{"n_layer": 8, "d_model": 256, "n_experts": 64, "experts_per_token": 4, "d_expert": 64, "d_shared_expert": 64, "activation": "geglu", "moe_layers": [0, 2, 4, 6], "router_score": "softmax", "normalize_top_k": true, "routed_scale": 1.0, "balance_loss": 0.00402, "balance_bias": false, "router_z_loss": 0.0001, "shared_expert_gate": true, "init_std_router": 0.0282, "lr_router": 0.00262, "n_head": 4, "n_kv_head": 4, "head_dim": 128, "vocab_size": 14008, "norm": "rmsnorm", "norm_place": "peri", "norm_eps": 1e-06, "positions": "rope", "rope_base": 14000.0, "rope_fraction": 1.0, "qk_norm": false, "attn_scale": 0.0884, "tie_embeddings": true, "parallel_block": false, "extras": ["capped logits"], "init": "normal", "init_std_qkv": 0.0214, "init_std_o": 0.00536, "init_std_up": 0.0214, "init_std_down": 0.00536, "optimizer": "adamw", "lr": 0.00173, "beta1": 0.9, "beta2": 0.98, "weight_decay": 0.2, "lr_head": 0.0103, "grad_clip": 1.0, "warmup_steps": 475, "schedule": "wsd", "decay_fraction": 0.687, "decay_shape": "cos", "final_lr_fraction": 0.0, "batch_tokens": 131072, "seq_len": 256, "doc_mask": true, "train_tokens": 560700000, "steps": 4278, "dataset": "wikipedia_en"}
Below are experts of layer 4 (counted from 0) of a mixture-of-experts language model. Rows are named router (the router's row for the expert), down (a neuron's output weights, with its number) and show model dimensions 0-255. Each number is 128 + 32 x the weight over its row's rms, rounded and kept within 0 to 255. Numbers have three digits each.
After each expert's rows: a language model's description of what the expert responds to. This comes from a sample of Wikipedia text that the model never trained on.

# expert 18
router:163123146140114121123120121140121168136139109140111110088152100166132115101129130167034135114121135099152160141158201064125148104096161133113108133093126136152115146210121086132129163150205124148196145151083104129132129058104084138177113135118132135125162127166163118135171130110167174135130111172133107141111155128093136126140080094168062100145065178078121127132154176132136166121093150124153097113128064127147128154156138112026104108141165117129178138130115139135132136074088150079106160101090102177090093176115147161200109109063151130133106124149088149160141103135163106025123177128159162081174099190166168112121068126137120158112105156117092130117119167099059182186115123083131104119118117109111145197160103124135252157092128133129125107114123153083141109140102083
down0:090187146070076121107125143127141160160118114151147066167163127102146134170190069128036135084124081140183137130102088120130085104116100181090151173106140145170159123163139114103166143139105145100089100148130145122095125130139121125066096121141164173095118120052143154095124144076130124117166091188086124145118142128129093129165025126088114114176115145156149140093079188087081130201123136109129132152122097137122110125118166154125129152127099106170075150144180125097127143118039115107070130062178125158166157160144109129100131115136097162105155118132143134132117133129107135158108158145080049101133178131155109070124194115117163162170102116107107061118145087134090088130158112103156121153238128130146093125090145155112157133082125198134098056178123114151142170117124125
Early pieces of Arabic, Persian, South Asian and other non-English names, often after hyphens or al-: Kh, J, e, Ren, Er.

# expert 21
router:139104137110125083091062119166115146136134131137122067077102136104091142161124140162153171105159129139133165118117141087089145112131182132152136132122132094134123098180114137095109141137143160179164178182112136077119139093098117091171179127127110115145057073126135147093197129117136139150160094096181092116156146113147146146146114117124099080096153160099180126092185156109126073071059138100111096129182069148156117169155150121095129120115205129121134108127121132167132160136100168117146093131080069169127079156136127141200152072121120074164044142110078176127077077138179126106162136113108169105213135162100124125176122204165102177129099128124138077115125217087122178136085112063125158111133092070117129141135094113111190159115118154171125134118128151077173078140119092
down0:148133083126108102110135134097110144209156201071133144088133149156161156092102111128212085165109151073065140094104095091134067109179113150195087084139144114089135151166106173135110130176070099168143149086133139118092121073160117130094147117130147131115162114121147167115128193190095113141211119146120118123138086144159070184126216112130137155114118098175135158133135156186115114131098093151157140176123140160157153106187096104115124114099133088092141100200143148081095064191120141124106125147104139133079135164195093118100115131162094115138148178064120095098148148093101115161050138192110106139173149165152121119141061131145085136103102118149147091160099097170137094129166121097150182145156103139139131132093082169095132158179116150160101114154100089145113088114124115
Articles and possessives (the, a, his, its, their) and the adjective right after them, like "the famous", "the particular", "the first".

# expert 47
router:095157183132113150146128105154085130142116130132141076085162057146149126156083145129000123133134130085141156115139171097090140153110196151109076136106092142116157163182104128120118129167132163133166124165079126075122148108138093101176119120099134114107128144109160145139148147111154136136176121158136121123126157165121183191116127119119117092138114211126143131138165112155141097063100117112126116104171092165140115170147148110110128121120169126106141120106145121151077104107102132128134133087071106142108086167100153146185104050100157122154099125156122143113115144142147109073165156128103203077176102159099173107173069136146127174127103151112072105110119169120075179155081121064118107139115099060130116138118100131119255132155104152090161128130104135077130133131137052
down0:122125133091092155092152113156198152158163165104111109166134104128196151101129087138113114163154091125137128170098196124137153181111163162118084086178130116114129152082094119121094134112187119149125135107088161084087151090186132113123139148134172177138155087149076158177101073132125184118142145168123139203141107179105201146138128072122095178128067176197178180113135121131089075087152113114100146114143160108165155128106102112063176160137111142092112088125093088142115142129139075137145125136109137176147136149175137129077132151132105084151115153207128093119117117139137135104179110128135098160080083196094110165149092098129127074107123091087139089174088103180142187133179087137086120118151129174167134079199188132131177124092142126145089172140153150110090158197133140
Pieces of South Asian, Arabic, Chinese and African personal names, such as Ragh(avan), Abdul, Sah(ib), J(iang).

# expert 20
router:178089176135118127158081144103069136123128178103169070096156089199094096070091164195098135131161138131131166082131117122100172125172189167139183133113093126113154084148094145127158193121150142196130165177119082133135179096139100068107185105104070079128079104140124181108197109128152124179147161153146107100128106091102112146135128119124145113108153184136162131086161117161119192128123097148106112081122054118146139122132094149083156132151186154141104067143178134140105147102158143135131143123102122163104058115120131122167126073068108100164061128143101197124132097131154108104185132142101167130189129122121136139147101138117083135119058143129118095105079176121072154124080106136069136138146119085120170184169148132153202121117173158169136108145168134103144134121089089
down0:170113122140132099086186140170151162131155167122089117139097080170161108100094113101127154091114114168137107099135104112111129118124120142186146146171143060139148118182127125116108163120077127121120070108085120083097081099143119152099125134134085232136082105142103124171150154104110112077152116165164155108094154099126073136134077116117127089139040157122103103156080197169178129087096088139103120172107109123090141130159106092162102102127167077101106138148111108143074102080182152092153107065099079098104133076116088151123201079132117067164114121132110142129119108115129108119125136115181131079134172115117115218154100128143148132123055131175179125174114039111107152079124118148121138145164166141141150175121102128066075173143145109189181174110136151129157137129082060
Word-final Latin pieces of genus and species names in biology lists, such as -rea, -oma, -ia, -opsis, -idae, -aceae.

# expert 33
router:165087162131063158128114152122098144157166116092122103124155101155131108066131154181078138089183116089140173106121112133111156129090215177154113122121101154121107111189099071116118126117137182175168134147154123109109142095139096151167169103109122118110055081132140145136196136186132175138122109156161126128113159126054119137130134123158117122114103155156172095156135111111079178120137152130172112051082117103140118158134104092108126108103178137141142066114142169186130161103114139124119135122121106183078077141089140160224134082071143136148102157153117149104111086148173179099113117123093110100198151119077165087168113147141088103154079127099137121095120204123075068163130089127100161111185120100100116150137151095091178138048163131159085138122170162119161075146168063
down0:126121223081150145127092081109193079084161103107088118128144124156125176133064125180168123118143141100152165152175120133129072093097194129115144101151131100120117092130143133143050052100133123134130136077086096206189108167131174155150097159110137120122068080100121125122079073142094108122114112102126132102061126106119108130187152141119129133098163136138093097138104130165125195104146082109102200149135138067201121158152085141168100082123119116194086148148198145139121163163140154124084153124147077185101120140132122162162127186165213131123118112131139165158081121141130117097106105121122106081192082090139177130116119176141114143070160136074125129118129147095136071129104078104106159122092097163136108130139139144100155127124153140124121129237133103134127156097122093
Single letters or short pieces inside words and LaTeX math, like r in ultraviolet, \rho, \left, and decimal points in measurements.

# expert 44
router:170114137096123129138107143168075183160161131166122103108132135140111122093126117125031158138119134132113136133102115097154153142119149157113135113135130149156148126170127133080105171152139131188168097150090155062141164074141125094167191096140061107133118065124180125120214084141143128166087108129152111115090127113091115141177090075171136104110102199202135137081135113163104164097094127144125141086115097141148082156121167099076127123130149101103162073093124129119058116099163207097157121177159105146145096117082190123205167060110145083129130107128083157140149082140122119109136133180080204097196138155147191118167150188117113127122069108126157088080092205144112156115103144124122117134160078100110104143098117104117187156110138131154147127101130174081167114122147079
down8:150111148094107111155113136126112133126145066138139180105140108091128147085131106118117128134118135109122117101124061225117105174133134058158134120148225064148129165179115152179134140172126055100108105118103102109123063170150142074116095127107115086119124112113129115093144119192173174176119147121159161097122139117090134099081170168122117144166124090159131103101122127145094108145133174084152163099104165192069084105126093175138189142107044122159105144120122135095127108123133090191180116099120146092088175108127115097115176123120104144117200144155203152102146161131071104089105092096030172167146146100104139143072139122129077173130136081106113134149130049137141159127092102088147114063119112137133115123103156179130167157125087146100136092090154134120162177073162118
Final digits of years, dates and grid or code numbers, such as 1987-1989, from 1969, 27 December 1942, plus degree and minute symbols.

# expert 39
router:134064130155094132131069082145093120144139130106129101096091109140125139098112162195046146089141151104123122097159125107128220146159174122134114103133105163103137116157108148086151137109161128182135141182100079064119141113110125128194162081091129141129108090109079120101199089108160143176139116155127119138067095103073134118129146122150061075112131159137155089064119088118106112128150093127107115087150091148142167156094131145093133109139177163096123128136155157162080115109132197114134104103093112144149109131161137125171130097098149125178035117151108162078142090098177108152105156174124165087181132172061140058153105203127117137133077145112130112116080175116030104143076135078131137121167105065128122122113082119148140156064184179186141137158143155153160130120135110
down5:131124169153102113112088160103141152093171196144152196185118135133134126156091136133101148151107131123144089095106147109118160127170201122137132103136185118125155141064127144127135113147163126145105160162117155103154085120141151141117166110104098114183107121084061049131170119054107116113152189206155132135063092092086157138138167160112125155147128103120222192109163078142066110147138148133093145091122134131140107159165115170148152134083118151150110102120128196128125125139126151171114176138106148117116120111144075120123155105189150091140157090101185123160123146161156068165161122151114097109163097100111096153139159116123139138206158163163147168165136105091097116100116081114116128152150148121089133169096140108101030054119131124201132222106106195113092107189147146
Periods, closing quotes with periods, ")." and line breaks that end a sentence, heading or list item, as in "gum." or "St.".

# expert 13
router:163159126145108128127037176174143181129098120118117093135063154138133104107103104112067189138161127070099151150121129112118144080122155119160127129123103137140122131144109094104115138086177169144192125192098137101121125095116104103167138085150157107114098091145151141116193143126124158200162103104175127120140141100143157127173030097188108134124096192123173131127160159141067083163121100093142139125147074157093149176131158096085184105164120104082152129109088144215144156120139191138138094134141099135092126129128171160221124123136116061107103144128098120110129078148156150118111106163147194105153101161103162092136120148161141143101138171091172130079090219093105112153129173110168176108172115078134130172142161126105200198093141173141143147138141139164127081127117110
down0:096146104144084161105101115048137091122089166059086108161149175118136165153114174105136185157173128099152159196109154096060132135126124146122161139169112146142147112121131130098112143184180153077117137116128123171092121075133129071134136101106164137177046125110140162095152113096181100082125078142146125171114138142107141102107119098103111077118107136065150083131139116091137151146090091119067113090061158118147179127114108126093081150093082129138120125156125118177196131134133085161124171120134146147116113144161192116107130083167111111128111150127141108160091176083209129063118097107111154122202134163161182024105180182076115056112153139110149151096137093104168182134172145107140145125121142160135114155114144056148118123164181108106138079122085121124169117118165095
Tokens at line or heading starts, such as line breaks, == heading markers, See also, and prefixes like Inter, pre, inter.

# expert 42
router:140108125184118118076072132138161150163162160130066059131159112160120173066095124089039160111146103114143141103140158056116155140137162136138100181094104172109137085158099151085127159138161111181153119150181138101106202056118114110202109130131082109071097109117113159112172132157125153117134111163148092106105109122127090145145079030121114114106107164110155155134157122115109093161095138150104118150108048190136129123186150109040122151138131088117094124141148139165089130107149151094092152119139090178133119123089141112125167104110144092155098106149079188128150093105127115115128152126174184111153125164134178098094123153147108163135097123090122055128112164106107161099111121102086149056145161101154133164152089126117239151131148190128131095085173152102101141131104089
down3:118121145119108124109086135167173182147159109130128108090167160096129169106150118137082125120190074104155113131104125148178096098131133158092140133130214152111107059051149144133084150105113134184167122124116130153172169225107147165131081106137164159134123152160142110095131158137109123117123097129099080114136125188180173135147128099103127156125130167180105163129161076157096063141141191138152137138187180150147112095154094126113105187159111142141109150157126175169064138131152127146127157144118096089146156058133195155126093133157132085118132157159128157138149125097184124149186165156153076101082079087140087141097139102135108112128131114126177141071118251116172148156136124163091203063133095174130145136099142171150107144121127084113143131123138100129142170226135157
Short middle syllables like al, er, en, on, el inside European place names and rare words: Aalborg, Frederiksberg, Pinealocyte.

# expert 62
router:138121103118146106136093157115103130165130141144139093093151099177106107145117161125045189128114134144141162090111126106123171165120174109166135124119104176073120082104122184099117112132125188153183115149124141044100151123109117071179140096121094158165073092133098143139183157070191105159156149079133119116119124105099135170130132148110096072096115138149118111129135099178046067118116153090074097056150066132161109192092161124088088147094137102141100140141199159179104157105150148115089135099114112139112093108116182153191131091094124098233090102129075168111087113117191096109086152104123148067178165106122132102117146213151127149156120125090182117131150210103101147144086142084147132145121121130112119122113097139152191155135108167143120126182120117122110108124113090
down8:164129153148044164121076119122151119138143144102123157150085116079131078093167161107114151118124135183144130148109174124145161127093130134146152130149112113093120093097076095193198131147091096095099125113101136170150108128113104151114183146236126147188172038153124140108172152144126099136094148125132137156152072153140131143173144143096174123168145125124122168099139103167110164101089125128092050111122141116147122163194107052124121121106108162093122170153154056162081115199155207120138101190114115176145108140166056102092144144136125079075134120218165160120103112164062116152102112101135111129124170152115115115092111128183152137153108095152077120109179138108157107105099087106114132109170152160119091057152133159118123177078119108126115160117169100138077156080133138
Possessive apostrophes after names (Fallon's, Game Theory's), digits inside day numbers and years in dates, and particles like out, off, back.

# expert 2
router:132101169161118085067077144183101123139112148195160090091124099161086149119087123126128162105134110154145101118132193104125128106129156123153146116130129140099096104163146141120091170147126155165214088144091116042123132112106079141110122127096114078128093104160152164109198102102144118206131124121126114153138165132117137179132076126174089088077095148118176137114132127158151136163079091133108166050157077169201099166114115121115161106142188113107132099150132141170065158111146147121169163128123100130153102172118194177230115114047137070131103177100112140120137068148168140110141173120097170087171148170085169096122157129099146125142079161152099077132126185126068156155126148103102171102127111083146098186158120147146165166092171121150158117101162136118150120112099084
down0:112108144136071189144062121126146075108155076180149116061147106129090156165111122080113154106142115131105064161128144164090132093127126166175134126142077148092093182104133130123139097162162146076139130123106186048188145087118087129140097120068137133124151142121205141091125112086137116087093096103125153106124141147120110102156161152115022121199165169096141116201107119064097105126140150177127189141130110104104083124138146162126112090153103163138134137149137102117162134134151134061098061186125136111116130162113178158096130133174125147124091119116149119141157171070159165152173118149097154133101098108151097131074111135135160107141159105109067136150113000136121112119153185137143149123121103126087095100167148126129098196139089133160203140145125180143143135153113122
Prepositions, mostly by, under, with, using, via, like, including, before a noun phrase, often in building or architecture descriptions (framed by, capped by).

# expert 8
router:202117149140137102129100156096071171139102153128115076164131119116111139108119096093060091168152120074125139100138121121127156109120176177111135115149118188094127092140130107103121159109129134144206098169125107101133160122148106124138127068185095107148121091107142128117216092128129146138125120136122120095121136087097193135150091090143133120122118132160123139109123137187124097102098103134156125100137079117121117143147163129105149162130127130073120042114108155151075098137140220094148128142126079159128059116084191116215147091082114130171114148086132106158139063120111119085111135129091133129169108137108144075152133135113114188136055154084200101167148210141100165124110130108093143082186085023120151124140168135090241098120167159163169130164123146109125156114110105
down1:127085129134154145092101149130086144120107114057101124060144103200117166133132158187159076120091122164195148140146105106157161110110081122120130050183128139134129111190166131199073109146142196083117137143187142112114089142166141081207106014110083150125118134148092104119121115175122185162147148134120081106164129102084105128115163145144080128159105109091064159152158189101117132085102113138097071134131133129142089143165176097176127126134084191092134111121137130209138172094151192121154116143164173094138139133104043109114123136106103090064117112138114137156131145151158114120076151110092087122114137169168133105110142078165166155129158133183149162131120099149109101153110081090112097144134121161142066115170142123132116138089125106141140125113069170168140087171135119
Digits, unit words and brackets in measurement conversions, coordinates and catalogue tables, such as ft (120 m), sq mi, km, MPC · JPL.

# expert 60
router:168116191175143168155099096132129147167095138146154086089140089175123137121112175137008148129127126129119145079141130091133150131128177170150155116097083169116150146144102154138170148118166101141169108173123096071124124111152128096123157111134075076138130141109173121115191094124152135171165140143148079106128140114138134179124118115124137111087178181149148094126182108143134101131134112097090126087138085173133127180130116096057129130127162106118114096126173139154076111100110133085119122130070144148149129106124135109190107054077142108182067145159109134098080144110132063096216162130147197074191135157127181108143111142143111164135132144101119083124122165097054180150063104075083112158149124086137135146131109126078247153103155162144130092099107127080146146095098090
down0:094106121119215140155208140104134153150114143159154091127154144110143141130146124122042108117097158102164197136164155147130107135101089131098107151068133156096083139141105109170136114138133122145111070082134085136103128140145118126170095166157190113131145172124172164144047115137115151146143103149097133111176155112144174165129131107114139083131143156142120183167196094125129182089110156157095167184153191121112095133081130132101108110127129095072141140095163085154122115184114158149107123114126156160154139102143161095134135144113147164152180142159134104093051132164091125069176170105039112028193092133139106125182119092167178111138126191117097175167165201144108155137133087122084098123141097159170124158121153150092174077102100073090134086121130148083108127135172098
Final syllables of foreign surnames and place names after consonants: ana, ova, ić, ev, ura, as in Kachuba, Huseynov.

# expert 51
router:140104114137120113072100125129117152162127121095143107117180129140135112084121109157074122125176126124124197122137115079140172140124161158161164109115130128139115140183083142119144149158173196158155170142149121116125178093139090156182193124136104122098028128094090167131164107127149152090111144138120112088086128107085112133150138162155125127093112119173188144097111086120078098108098180149174111064129091158170137159138117111064102129136134160150121078070164168212099162129142162136124129114161142157145041131066167125209164085086131084158113089134077129114133096137179143107144166090140152114158135145088137133080090109159120173117085138095127076127119202090074105094092145146068178101085106095124125137142089156120234168088154155153155095113167138106134129135129064
down4:107088105122139141129132167067134128114190114116153140116140092113131111183109105106202115130150078136163142061121171096179035126093100153111089084151118132153125145117144182141096097083073134111201101108173104136146145111061134099151044107080193139167134129173132143130121160161142119151118140127169171169106197124112110203162060095152167107123178158084099143107145104122081125077101139143113110126115130137174132057129135170114095164087115172145140128074152140155112093123081123143100084129069093136120143100165123117116114089146148114120137113144099127121109126154164068119170124088109106147124079117130138131081112176154121183086130127111141094057163109124132172116220128154083063158157093136095092099120184089138164108160067180147130135127089150178142100151159091
Middle fragments of longer words after a short start, such as omet in Biometrika, ster in hysteria, add in cladding.

# expert 36
router:181079149118165116180072090161133172182130148142159072108122126148160149130073174161102154116122150144126141100110115115144123111138154183158139117108109180150133109093087130141119147090138107150194088168067106090078124122166138099155157109112072105138082106109119114102191119150125117176134140154166070131136099104123134149106117096112141077086126131100145127088158137109053103143100116105093101124159085185150121146121098105083116094145184145118113090159122166134070119086100091074129104126102081129131114122085137102170164084072139081164089158147090154146091092118165116108160137134147212112217143155150141123128136167144089163156094124112194070113111185099054176131051102108110166108114104077125114158162121153060218181094134180121084081126136136103158125104123109
down0:131146189107141182120138143174123164148155122105125129087128101182146132125088149130114133124118061148095171174139202139116131096148104169082155150196115162111100162091110101178122146152201111034077143056138080133165129137158154116120070097096139146126165090114113107135188078156153137108170217102123144112163082075060133071103124145132185152084129129124151187117055109172098134109115133143133156106098112141095157081133124136160171110164139172127093120151121126155107132089140174129136118159112167174098063177168091101171139131137082116137112127152114149146100167102118119142115165183166193083141106165125123149190087110108083152107196120142161138124112150130146102145051150129083183139101153111170158127135139164119117122066106065127074107148126127154109138115184098
Final pieces of place, nation and team names: shire, burg, ington, States, City, Valley, as in Suffolk, Brandenburg.

# expert 22
router:142088097144127081102054151153214129103127075091098075135133120146125119100155157162012182112186129124102144122124156129142136153112177101171118109100165131085142101173129129077169118176174152151147130114141165105145140076084096099195167072111128172079098096115178129085167094151145149114116045095102104105124128103136092119118072078170130127139089112104169136155116167114096121151137106055154153098138071128136148163149168108058143098142183100079104147131130151146163162103191123097147140158112136189105105122100143141195136117098144084124089171142112140129150090118116136164127140138128175106146139185098122055127147161135149155154133156121133100076120220108085105123134126080148125100151155104099110129147126115172226161069152152156137130112162120104123115129104081
down0:167073144138125110064130090107076150146157120078137137114106116121123049142089071165169165063088130124096117145122142118223191107176133088177133146118126105122148097095143136080121162103078123142123130203095105093150163140150149141174122125187046147131074102166179096139178150135154150127137108158159096064105125153142106173095109147082096112107139126156124097049144174120168114164143153138179196115105142146109109099192123171111111087093145111104161150090183170148087105141147107147166144133154081115079084082094127127102120077129130157056123112125114141119164148108122143127105174100106128072054135150185076078126138135171095122137112140147109139158075104135092034108139088084158124123095158109147110127124143163088101111130090138098116193168139101150114126121148120
Short consonant word pieces inside or at the start of words, such as ig in disfigure and configured, fl in refloated, ick in Vicky.

# expert 1
router:177134136142046128105116089162092157133159167119116110124153087183112140108057150137058147080131148093096161073135092126126149146094158160190143137130105146113124092167144118071136154105144122173169147148184085102116152110115104086165138095129083119082079112097156142134197126113154145140096128167157089087124074077118109172136105140139073137076120169114177096134170157127111146115136102086127127068112059074101119182122172090101124130134182149128128101108151150106092129102121140152154112133151115204087085140075128149220135068110153094144116121095077167107133097127161135103115096151145193094137166127066154089145154198142118175119062100110127097101137212122126110133062147139058124124169085099137094153118154090171177139118192133163147118129136146116130154114146080
down0:151143124104169105169140170156109103125067123169123091033149121139140130128157094133136167156133128205105160134098122177105124085083136177193137146158124101123150149149110127156134115058152101104160136139152104152054098061052141171149139112113140057147076125127127117121150138084175112099134080149120141101106104132092112206117102164136107093151134139194068135114105089143088153071157122069099123062066089103144150174150108157142101136172093133151143084069121105145108124135119153116157147106109128050116188094217115135093135096106070153179070098176137197108143126162185121097141108126131155065094127179130155198136121078104079096145101074078157092153113125153119151118137111130119164111163143104129150144141167114112122148163117148155119146104106132145082139164117100
Tokens inside LaTeX formulas and pipe-delimited table cells, such as exponents, operators and digits, e.g. B^2, +, | 0 |.

# expert 41
router:149097133166087152177059115170117148134146132169119098118116087145135129083082163160120187112155142118128119129138135108089138123113164114137116111104104158110139092216112142098153152126132147177224137188113133095107155075087107083162152087177091125149060117120132119098193124101131116158131099145139098119094119123127141191120125093131132123122134147084152136134158187121080108110071112119123178088166073190122145172120171116116148118118145064102119119132179119125074172111154151122130158128066161139134093163108172114245156078111110087140092146100090142111117111141188174143142122121119170056163155167091161077132139153155129123202096154097151080107113169143030117115139114091136149142140077044168111158142118180127178163075115144144141112117151122106133104086107094
down5:116101139141104126170097146066113127064085149167099185093115109107146093146115093183057120143111102196122074123131108163088155096122148082113131150153100097100118076092141192136174082107086107105124118147122115153157172087116099105118123185109109095187147161130108123100100083144107163079152106129116163104131145163117124153088112182180141145102137090127108131150172173089147129140131171093128095081146125116148133093164178124131162102098151167121116147109084141149130122156128126101127055141129118147175096084079149103085096090092195118074164129074058194081122122095101128092137098107116175173182167120170064178097107130172095125136143147101088142224108170095127178174167148065077135172082148142088093127139113152073136136098160122140158130121111145175111121169170170
Prepositions after nouns or verbs, mostly of and to, also from, with, into, between: way of, University of, relations with.

# expert 17
router:161121135162115105068081123158146167177112107131129117104132090168123130150098138138019186147158126100092161130116137088118231129101153085209134132113086174117141128157140161101109120128177178146165161155124142105148194145102140131182180106127110147068127102142136137148160166119145136146129098122147135104130118124105109132154117101176118111148111137086154181056142116109111087134047133070166117097137112112156158157110219135138141161118163125082205148107123110164065161086097167114119117088121121145141080142109098163190113076130145119165094154139108155131132116127168143115104122117156148083164159126103114111181122163106120154142058125134101115108140191070098117138114104121186109140089107102144140184109117114143242181130183117164158098141136094155144061102187115
down0:163160170077167117107185121176131091153143112132166116165076126120084156155154105093114095100132102174123156135123121110031162126161147154111156088194109138129143144168119130082119097090113128064140102107094063118219130089161139169093078160097088153073138113117107146133123139124127087166166132152063129164108193133170104232145159122092173183109100121139140076137169083195135104097141150123125126125110197140143116179157154112151146158174110122127153146128134119104130161075137160131149165128152177142147129065100087101132128082113083137158154176174111191087147155096135104084175124157078197056150104153148094124112128123120127110190133129153112083119101132110174080145174151105050125144163150179109137162153113130136118137149170094165125131110115099082112149123084138
Word pieces in proper names, titles and tables, often after a slash or parenthesis: New (York), N/a, Norton, Husky.

# expert 10
router:184101159114142092106039126128130125170112161146172082139119101140124095182154195143059136068170170101163165129099131099111151178143166143120116117099110184086102122107129065130120135128135161137134086150061147109159190129108080075141150114155091126157091069144144149111137149174115108170153080098148147094146149137143150172165076078143076079140096175131143123150138112112126131140153125102168173136130115169154073180136146101084170168110163149089158086084123185177095126076142180089131138120151100174091141093064188158196119084087110112183129125136101117110145090123135123132121106145138174109214121177125142113129136142136129110138072142073189125124146187126082166144143079114181137108124162106089117144115118152162196166081124159125140153103123170087131154104091073
down0:167114143058150167103150110084150121167110180147136149143139139097161087081114143137072127145109150133172115072123080143095111125120160112090127079135095136116131103163114076126185078126140049103159121145158154156155127155112042192138116137124099083157151099119130143179132160155109130106165123145101173105136092092153141162156120008122103060140107079116087073160156123125166139196189054110167159118130095187074096148215141096225120143147121145134121102144129169129097104122126073086148136127133142120134105119192101124124137112082084163131152104122150134176149042124134155145088163180122145136141062086087079126170110113173108153135136152138105121125177121154141112137161116120132129182103145142162127085085069135101143170091120133124105136157134125136171184158131130
First word or piece after a dash or line break in infobox fields and tables, such as Season, Launched, Call sign, plus pronouns there, it.

# expert 32
router:110079138152152099081073093146123152138104166146168068117143129170132152143120165132096184156151149122087143112134160108104189133116194093170173124129107169067106084188152154096159134114119138139166128184142136077131134117080145102163130127106105110104084084117147130087182137119137072119150101127142160089086086099101137204163113133128145054099122155097139114108197136145123111122065095133123139095135071134134122136135191110112130175082183118051155137164141125155073149135116114157151157121073086116134108140132145180221148100149104096193091115121107132100091107128192126138100113145157149076198144159080123102117139178180104188109112130105143076126119171105085169127121108115169157123140099089140123187193114162107184168093156128192160084128124098150144079073094116
down0:080111163165143154117121185144113155212075152100107125073137122139102136141088122136031064053178118102160175134068132129101110114125134110088123160127057190132144071151082094154193150159132123154134149086139194138159167099161132115099171121106145119106096099075152085177159151166119128095158082178100102186130120133168159099130139132157107133149146169127075108143107088110171175098121197093137140153151102184157186156110149155163102160188163117085145140157131073138109151061105156134113107105133128170110142140145143124093131145103072181068120110108101158108096104096157158114126116135092144150090121150116142134148110094093124147115103132136113126166098211159130120123101138167126130144181158062189133078172143192158112125061102124163131096077135125156156089109140153
Pipes, prepositions and words like Best, Nominated, won in film award and filmography tables, such as Best Actor in a Negative Role.

# expert 43
router:167135151151138093110090155156090109120114153150104057091088087124084116110098104144137173130133134066119138137090116068117168135155177130151115091145094123103170076190108072100145145142127162177156161174105124082124122088093143107152172137141118122166095078143121139104158126110156120184129097124136117138166085119122141161123075113140126114081105149151130159107170119145133086073077145072104097120140127179168114189150124097102106159097167082100097098135123136171073137097088182096166083154107095177132120182106151155167193078091090077180088163134068152119089103111105098061163119124142131094199164131107160081170143157130131183165077173117180097118109220134091170116087101109131131151185139080111115112130106122121218137074096191141115128117114150104134086111117109
down0:129164138164203102175086109126142070122113132084101149140168155153153098111104166092131158093106095161125168102097182104121119049120090156084187182148129153097152144100119115126141120119183109107184150117113223107159138144159143100129112075072129120119126141145050141106124054102137118077145161085087099128141139109094129097144179084169066149129128133142080079154164056157168122087088160138093117175139151092171149102167158170142120180118086141169125146081167080143097147134103153076120067113130146129099149114094123108153115118121140123151069171162095149125130134088124112105171141092151129173099132138107059110119148135134095130183125158146106147178163192158059121147099044145168155070115141136067139134131114151133150138170112179121107140142181196114140122126074136
Possessive 's after a noun and determiners or adjectives starting noun phrases, such as his, their, its, a, new, early.

# expert 31
router:155059159151093087095086120108070135115128136126102083121109072176079118048095146167101136121153142087143160080156104133079179140138203094106124113122143115126150081172128138105118176147181192217189135135137127139188168065101098119174143063121134134086090112117141158105172146109162168143134121129145116112084103131109098153122087102126129106103094155151188138118115093182140161146111116190119121083120075118134116195124136121097150104133171155086171056103144163172138163115107119121130143142081123192110037123081161130182145110081166153128089142148097168118132122126154109119107100131103137139160128160106129095129150166140121103103047106110090112127059187143058133164129087141103162120140162083096138147155133140190207094121173155114133108127123135129172110133137085
down0:026115140123082124079139148121073209100116135153101094105148132161171132075114123098106132098132134154151136134145073072088125102123143169120121145160134134152090140135131167173159174116113127121127208109120129111122122184188091100152139162178207121138088155127134152169161148154195120149133146118111156167121093116091147160194115163143099142081139156127115157101096147127083106103130170166181136123088159193127124144138110135187154104166108125133129071136095082120188093136155105130135130141142144112080106097106027146109174162136094120120124107164098153122174147144145189167157094157173115176118167145100184190130181128099113080141173132184086127125086101152103077097109127091136137187110141202106041150094104130169121131132123108115117113142136158132166101208085137
Species infobox fields (Genus, Species, Authority), scientific terms, and unit or abbreviation letters like e.g., avg., inHg, kt.

# expert 61
router:171112120156116146152104129136158125157147126138104106098142090153127117142139127164057183095159157112134130103166179107113171178167185134126149129130093147119163144164124088130120171099164104204234140138107112097117132085092123085141144107129107101113075083109155155094203108084178108126114097161145099108112094143125150138122124086178096095126159134172148131117128132157114114073079094141105170105166086146152118142121157130099145104121166086111130112139117148171108141113162186145111117134098088161110114137080164100248149098031115103130072131102102142111145120081161100096128155134117136109184097137137149148147088188144120195185064152094138071145136248135095139155109139110127123128153113093087133180131135119111173155085117158135126095155166180130171065085119072
down9:114134101109115069132149115127203144123086128169183094119146098118169127141163091122120160158103080114124081145134124156132128122064101142100101143116140115128121156078158127134158080130082100114114117093134157152116118128172149160071124152112213187066141103112194128137109129176150128127124137115141157087122176150176168160153115148094109113125136155132140126184141084117114149118151162098125164171111191134078158095217109166116175192066092104154121128074145147110126156163081074112173104130166195107121160148119150137089081157161135142144076187086159141161109138198155149148159153127134124106098127128144131126166081122113153069046057113142101146149138198138014162135114127168164095117138157124166131121078127173123113089106118121133118093190140143154133176128185184
Individual digits inside multi-digit numbers, mostly years like 1899, 2000, 1995, plus population counts.